{"hidden_act": "squared_relu", "router_score": "sigmoid", "lr_router": 0.00193, "init_std_up": 0.0246, "final_lr_fraction": 0.02}
Below are experts of layer 4 (counted from 0) of a mixture-of-experts language model. Rows are named router (the router's row for the expert) and show model dimensions 0-223. Each number is 128 + 32 x the weight over its row's rms, rounded and kept within 0 to 255. Numbers have three digits each.
After each expert's rows: a language model's description of what the expert responds to. This comes from a sample of Wikipedia text that the model never trained on.

# expert 13
router:175098000144167101112074131118130122148154112106140156164098085081134167132142151122133100076146117132171105123102167089114154053054140138154132169146108122131146136085124090159133113102130174122090136125152156136086155079150137124131117121111180178148102126108094125139110168164107094145113124136206090160125084059133150153151122169112155102162143165163097129128162171154114183116170153116120092124119159134105127147127135165122135128118115075085114139142130119146141155081073139174131145211109149146084143116119122139100160092086137130164156154113222145093107075104149136103096101106119090193060119162129138100091169103099140092142040087083127129090136104076133085130155
Description: Pronouns and noun pieces

# expert 5
router:181112054105206144104106114123181129140113088120126152075145120161163096179133120119116187107113146087102109147077132135074166164094102102050105102172108107159139139143158190112173074137123103131120102155124067102125121147180013108123123116130125161200092094110124131148134156132120166139055107138142132201144221139168101145141149189093132130151117099115096126057128170196074174090126156104144066183115118151125121146113064126119145137156103146116178153177146116115177146123136137133116134130138118118093149089157151152135149131128137152118108136125157182149096142156121090138141108128162126163078139111163096182145148081132144109117039148112112176168154135131150166129075
Description: Capitalized name starts

# expert 7
router:167130092105080088152171159072116101156053116148113111131098138135122184138105071132101106085081098111138179119126162100090115086121138111176044139073085177135117116132155136126136142138114182095146123212104111132156089134118170176115110168151184103174055142111133127171103137149092129125063099129106178110101125138156148109075124133154141091123095108114164143144119151136132113175076137169101143142132131117131097112053161144078151138092028083143164154124141182155117090086188166145151076116118156188108086089123080105124121181105117138120090153056197125108130112092154090083110166105118135141142071134107149163055165118160142156152105135128114111152074127115138150084123
Description: Conjunctions and er pieces

# expert 19
router:146085041116161122174114133140146138111170101100134128120120105187154154151142103140167152134138115119132124146135134124128096091076124145127111140102159094096072117113107165082130144101154169132077068102129146167103089132117091132145113167098119092100115162128162066133114150195138119115120153093111135145105165086137119128105101049133183160139137179115057075132164206094129098152097162054181094151141132133215132175126059163171140191143120021108169110149108120150133124156054121172163076212134144143119107161142109153057117160106108140130144121133116135113130089093124120165077118162159114141069137179161133209102144142136163076128149165116147116102122132135134121162115
Description: Place and common words

# expert 4
router:108125126114136112091130182116117157123168113139124072173113105158190124161135157141129154144161193171112141209126133141148118148155071091073095099162129098213147137123173140120174080152182129125162166082137117151115221159140103166098155124141113150095112177071150124141125132091094161166172124165112162103170103152133178118082124098165139153117133103143171160109176084101156100149146202131073110131124175123210137128113136099084093102128143168050108168156109114122170144159145134151159041120100064061105173111126139145119143077082121145095161159096107037076145132161121124157145140108152120105151095154087088151132141065127116140122141190112127148110119122119117102130104
Description: Word-final consonant endings

# expert 1
router:150161179102136141193113174097125121172056131158109190069149108206049183112136070176255122122163166098164162097134170159112133146186100106105158105101106132125176127114118146103114129065127119126088110083127138130101132154108159153136110129147104109152116148133182147107082133082191154159128117100141120116089106084105149124125138104172110122130138111136123114137145165132105143116144113195092092100116091146143157128090160075149118155179095140079101134110136158144108122156123126114122129165083128091119107129144137107113136178142082108181134140125150092109125211129127132091096119203136126131083164107129095142161153146100138126145154044136147048161085119162096068073119
Description: Periods and name-endings

# expert 15
router:089148146114139173102140106162116142143115138188122092119115123172126170149140150094126154181026092190164078143199181170102110083131085135131126152202114115112116110116129134119181169107136200120132137176122104088148151104139141150114093110143177103123102117150132130118145103085091114141160043106143142106161089187136142114130095155150106131189118155152113100131127175082130126140118096179145157109115145129101059086192126121113122113169147110161153138140097096147149129105083124122135089072111182124137110119116125059128139187146128153079068120120108131095133193137142182098154076141211105135172100146081114069073142132135123118178107192054146104139123151199159094134168
Description: Plural s and verbs

# expert 21
router:116104117158149124114087129119190118154153118155169218155106073105160112138131148100148162127133153205122137103095117162126061090119184127110058121158106116188081117135079102141179153164090119106101128124146164122093115141184175099076103129101126096074107168135125115127152153180088083118085162118117157165181152126083134051086115167090192134183127154153151104117147080141104078139101164137140167154152141106150146139125124120094195115159124166111182095063127175142155167137067136097153067097072147048151139133131083117043159122113121123126143157124137103079119167155122111165126091182136112176108086084175144143108165122150133115112050128111159155098130134124119125130107
Description: Numbers in tables

# expert 9
router:136210119114057154159175117136117151097095102137151170112096187106184137156136095121159114064154154174151137154185134136102121155114125136181130122162112148175097090146108115127143141147129169133033084182107114136097121167076163067080115140144147072088112085066144132115153131066057131159114137078129152166123119088177092111102114109146111157101156065161108086088139073146116183144134123096084144172135078126145135144132135125134155127143139154128236168093139119127163137147109112153122081193151140097162168172120162136136136137039137135165081116093184125109103115063168126151098118111165155091132131134153140123142113145123118074167092156139144127119112119056104140183093
Description: Articles and prepositions

# expert 11
router:132165120133118123107150137121111124110108142151162104161091178179146090105144114118153124069119049164090104138132124150144113115087143062149146121160161070162156121128066150160127068112142118123085149150120108107130116119118139109146073142102133134164136096062092092131143125161130094116105104118067084165078168145116116104170114145127164137108123093113011176168122159071121101128134151027151089157100119132118088163128110090197136117193162150130124132139121094136105171156134104050099186116027114104113158115102113098155124063148111103171085146112082088135123156095156103132176151080103082120090100097098099156105104133121119146123142156134140122171160128133037103201138
Description: Mid-word consonant pieces

# expert 22
router:114133156120135176117145095082136110142117106144134147129184205170061138168094138127138125099106193115065131052172138185156146143105195151085127115131126142094112157119082201137143144133099169136077179115143060130076158141164113095180109130116162150069117063164117141130162125126060111141104166157128059177109147062165148112087118127048120133091139117095143152133128162117125153108178108095185162090129127170112125141129130205178162162126152132136135122127117147147134141162146132077151130108161121099119085159137148111094123148107167096129144091072114131131098151059120111122167138089136140110104155215188130127158086082159125124149054152128109129135135104212153131106085
Description: Word-final vowel endings

# expert 3
router:159151097145104122131162115153180132160135116178156107194119066146147155099149134140120176097122154152093097170201111144026107166163136104098104147137136080150150095149125102125177114115174128134132187077124156121097144116118094096167187135074125086121145184101106118133096133136136108140206124112177158124119110119133105143170129164105109155199130105117136156128098225233125123169085146140119182127137118158056046137108039083122156128077116105164222093110123144126123145123088157114128149100112175126129108101132138126157106114095140102157103094153160126108105082129142098108135145097131156117100121118160118143132134096134121144090141116106128181097141122189081192196104
Description: Spaces, brackets, quotes

# expert 23
router:160123112124130109096113147101144106175086122173114174112083122204146130154108130101064137122135128099126131131132136127117148145125174136073098128089117097067142083117102144175134060112164132120097137180156147092140165117172112052158086163125141154160114098094131181108169123079108128132112098161128095116059140088172055140082109059104146135115144135184070160164148109084149132099142108139129121159149129113232148142068181155145160161193118131143183135117116078133079148117099132067139119067155153105097117117149165140094100090100129051124117180083137126121146078157151079150091157136141079154096189144154072137122176126108147194109072149160150163174129110141153100142130
Description: Table cell separators

# expert 6
router:121099093125146127128130115128169101131145104134133188152141130118148115183143141086112184147120123158135132078137127133070118136142166133134071096155142116117085118111115123113091101146149130120162113110106154140099099148172116142145121125101181093081072151184122140131099131173152137166128211129142177150125103123059055098006102196048172189193114150136154092132131077128094132113127199120185191115124113133118185112162090070099157137168095130088112109078123196125128158114156143075155028151095141085149146119111079140124103145116101126126113167131123069118121157144113095133162120220153173150110110117138105090145144120142130109110128157121171167129142116127139180070099
Description: Numbers and digits

# expert 16
router:099134142132099110090138108108130114149178114103122138105143133186126091233125152152085146167115124138163150169135111112008134145157076164117132144141169132105130104164110157148136138135162140109133110150112126093107154110108065123108105158119092073179149126107130189125140129117097116124151219153075181124150158093143078147150116142021128138070148182101143144096107221122124161144136111133160118048093131183176103132147126127090209107098117151134135116147142106120101185058168138106115173092100119165175120065123134085167119091089128118145130130150138128124119120189097064125149132168134143131183078113130125124171155096085117118157171168120163079107131118160165103125120
Description: Hyphens and inner syllables

# expert 17
router:132192126129146134155140137101129103133137140121113105165138129071118087102142143101116097165068116131109115066117155176155093116151138085088157106127111126109100122082146146132128145114165084137153115147127083199103113179084136144077188123090152112220160127150134155135135140142158111140075101092174139178148081100117100154102125129126130136149118117129119160140177155060129137183096121120147109222111076106210148071089103183082099100099090085089080167190112142135126165126140149160201099113124113078145142130144089173170144130136115111066108149123190167108151111068157115154145171153178133136129112155134140108154093079100112126144081106145143081100090127166109188063220
Description: Noun and verb suffixes

# expert 14
router:117136151110172113175157109143111094141186107110118117140086117130143177107165144111119203112145148140083145139166135135108132129106112106163097111167120101163129105103096120172168099074150110096071176176148150064139164078125093096143135121111202206136124158139138181125177123154104118123130177128153091126161132108183133045167137165151115180162141193077155106095151154157082138171146145104124130156140091115158126107141067137177198121095126110088165109138139046127135112145102149132100158156137142071152133093123102159156135106124135096144111163166198087130120153150142116255153136094106056124128112159142129154125171125133120121122156093073123198171172136146104131177143
Description: Spaces and prefix starts

# expert 12
router:130109152159110171116084131131125174111116121116127096117092078067126081197117204100155109099149137139163156208118136156175163120164144157164138135141090118137134107088124107068140181082160110086123113087114133162144147152131124130079102138101112127068081124163123063136146148097164146133128185092164170079109120109112063164209122130151202111178146158124075075115126110116132147119096166177169106114102097127135158113132087141132113159164136156102152157118160128127097106118037147094120135133162069172132066222134069125083141147143065123168116138173111167143122149155134076121118135155158153198110143062151095115133149179146108145144095098132145113120069084123139151082094
Description: Middle and derivational pieces

# expert 20
router:128162121130106151093109167084156151117113141142141113107098080132133182132157191153119133131120134161058117099140166107123131125166140194159064124151143138118137109118126146053137146118094115149109189162156156139140148073161123161132134128120122052196083133130119126148119137095081169135129127119194128086085137203131104119094117205144118193156141105155107127108143074113134203096178132082156119109110117105151005152157073089119067140118111133198149117120160090129064165136100133169157149169128143110103136113123145089115140137120116072048088089112132130105115138174161133179144151097067116144146137186144141166119099113127163096170141096160100076205107121105167132156113
Description: Articles, prepositions, auxiliaries

# expert 8
router:135116121123137080107167134143128118100142099103158136119108098182132100117155143125133140125135117134153079148139091083143144097032161140103122145135066135099116112161103105111146162132149065088147205128106148112086094095166115062136106130121107165110125138035135084173180127118103128143161097136098124111128153066109106109138152152106123155138129120183181087084124074134096091152188117096169083104139158137133131204168065067147166108091163141112172119141160094098113117123144131100115132130156086067206144139125185114104085128140100154140131159141151132110140053104132154145167062120206134121076075156152089068090094118137088171108152172111153182197139155171151085170117
Description: Word-initial consonant clusters

# expert 0
router:144103093142155175055181118126162191098138124120136157062142074083151116064136098167107129169111091121146118131111130147101082150098127135051129132141159149160150154123118121112070100136120157072157152101109145134149141090104142089135136146151183159078153120118146160131190157104117075139179176127173086144135148157124107111150131140127129067156144105121104190113102101112149131124108142193104137123116082144089155147100158122122165140147101141131159101183093106131196128068077140133120121108098128135133104139180166165196167182160113053146134149160103134147110210152189154181129134146026169074153154051167148134100079104073136149145092155118132142110118114091140182145170
Description: Early word-internal syllables

# expert 10
router:125132138130078092210126125139162118112079129156166098208131006134116197114140162110152145172140162093196152166162121127132130084149105146095110095150151118139158134121173110133044137154134082119157143125124112039131121179134099025083183116090129112134122097159127102161112123115111073130149179126146130122062142066088134147125128135109135066158134111100100132117142157148105126128120155117144109218151125122143099083139095124118078191115123138121165113097106110114182143108111159094117156116105056100180088162149127139143177120109146125153160118125124049087112142102114139150120120211118111167126185129129130122117145162090093172120113115139141127125124158182091076173099
Description: Structural punctuation marks

# expert 18
router:134145137133166063149093102141166151134155108137174139142151132103165177205185112118107109213085077180092141114148148162097126175082151109186119138086131137155140132161094201127183053061114117130095084103125118119105109128105116093069165187083140088115187111094078116138119109080130135138120076104120143135162097115117156096145134144080127108153135087111184110107138056104113140115114155123160157126135090119139137181145151107099123126106137148168168128143126136134123134131191140118142129204085146141122146146104113128108230148063125156142123173104112158116153148129138164091116099179172167146094135179088119086074135116112088115173148147097126122184092103187145105138226
Description: Line breaks and clause boundaries

# expert 2
router:146104042117184144078107146084130145120141122133164184113180085192168042157127137152089178134172146109114124073095127143088159153078082153139085083150113122137182135117111128118192128113167137108142074133128147106149142133151099083151112134116110148149118170089103158137143139089087079144126106140121126139156155138206119141186142176122134156169154080101094141155131183148099126112132184148182137126117125153145080169124125117168158161231142118057180138194147077117092148137092129133119157084160095069114155120154133109151136089145131095138109147137110124125120135154148126149149120154080110165046080223130126164116155087123121127094099126124125134197166122129135068187095
Description: Capitalized name starts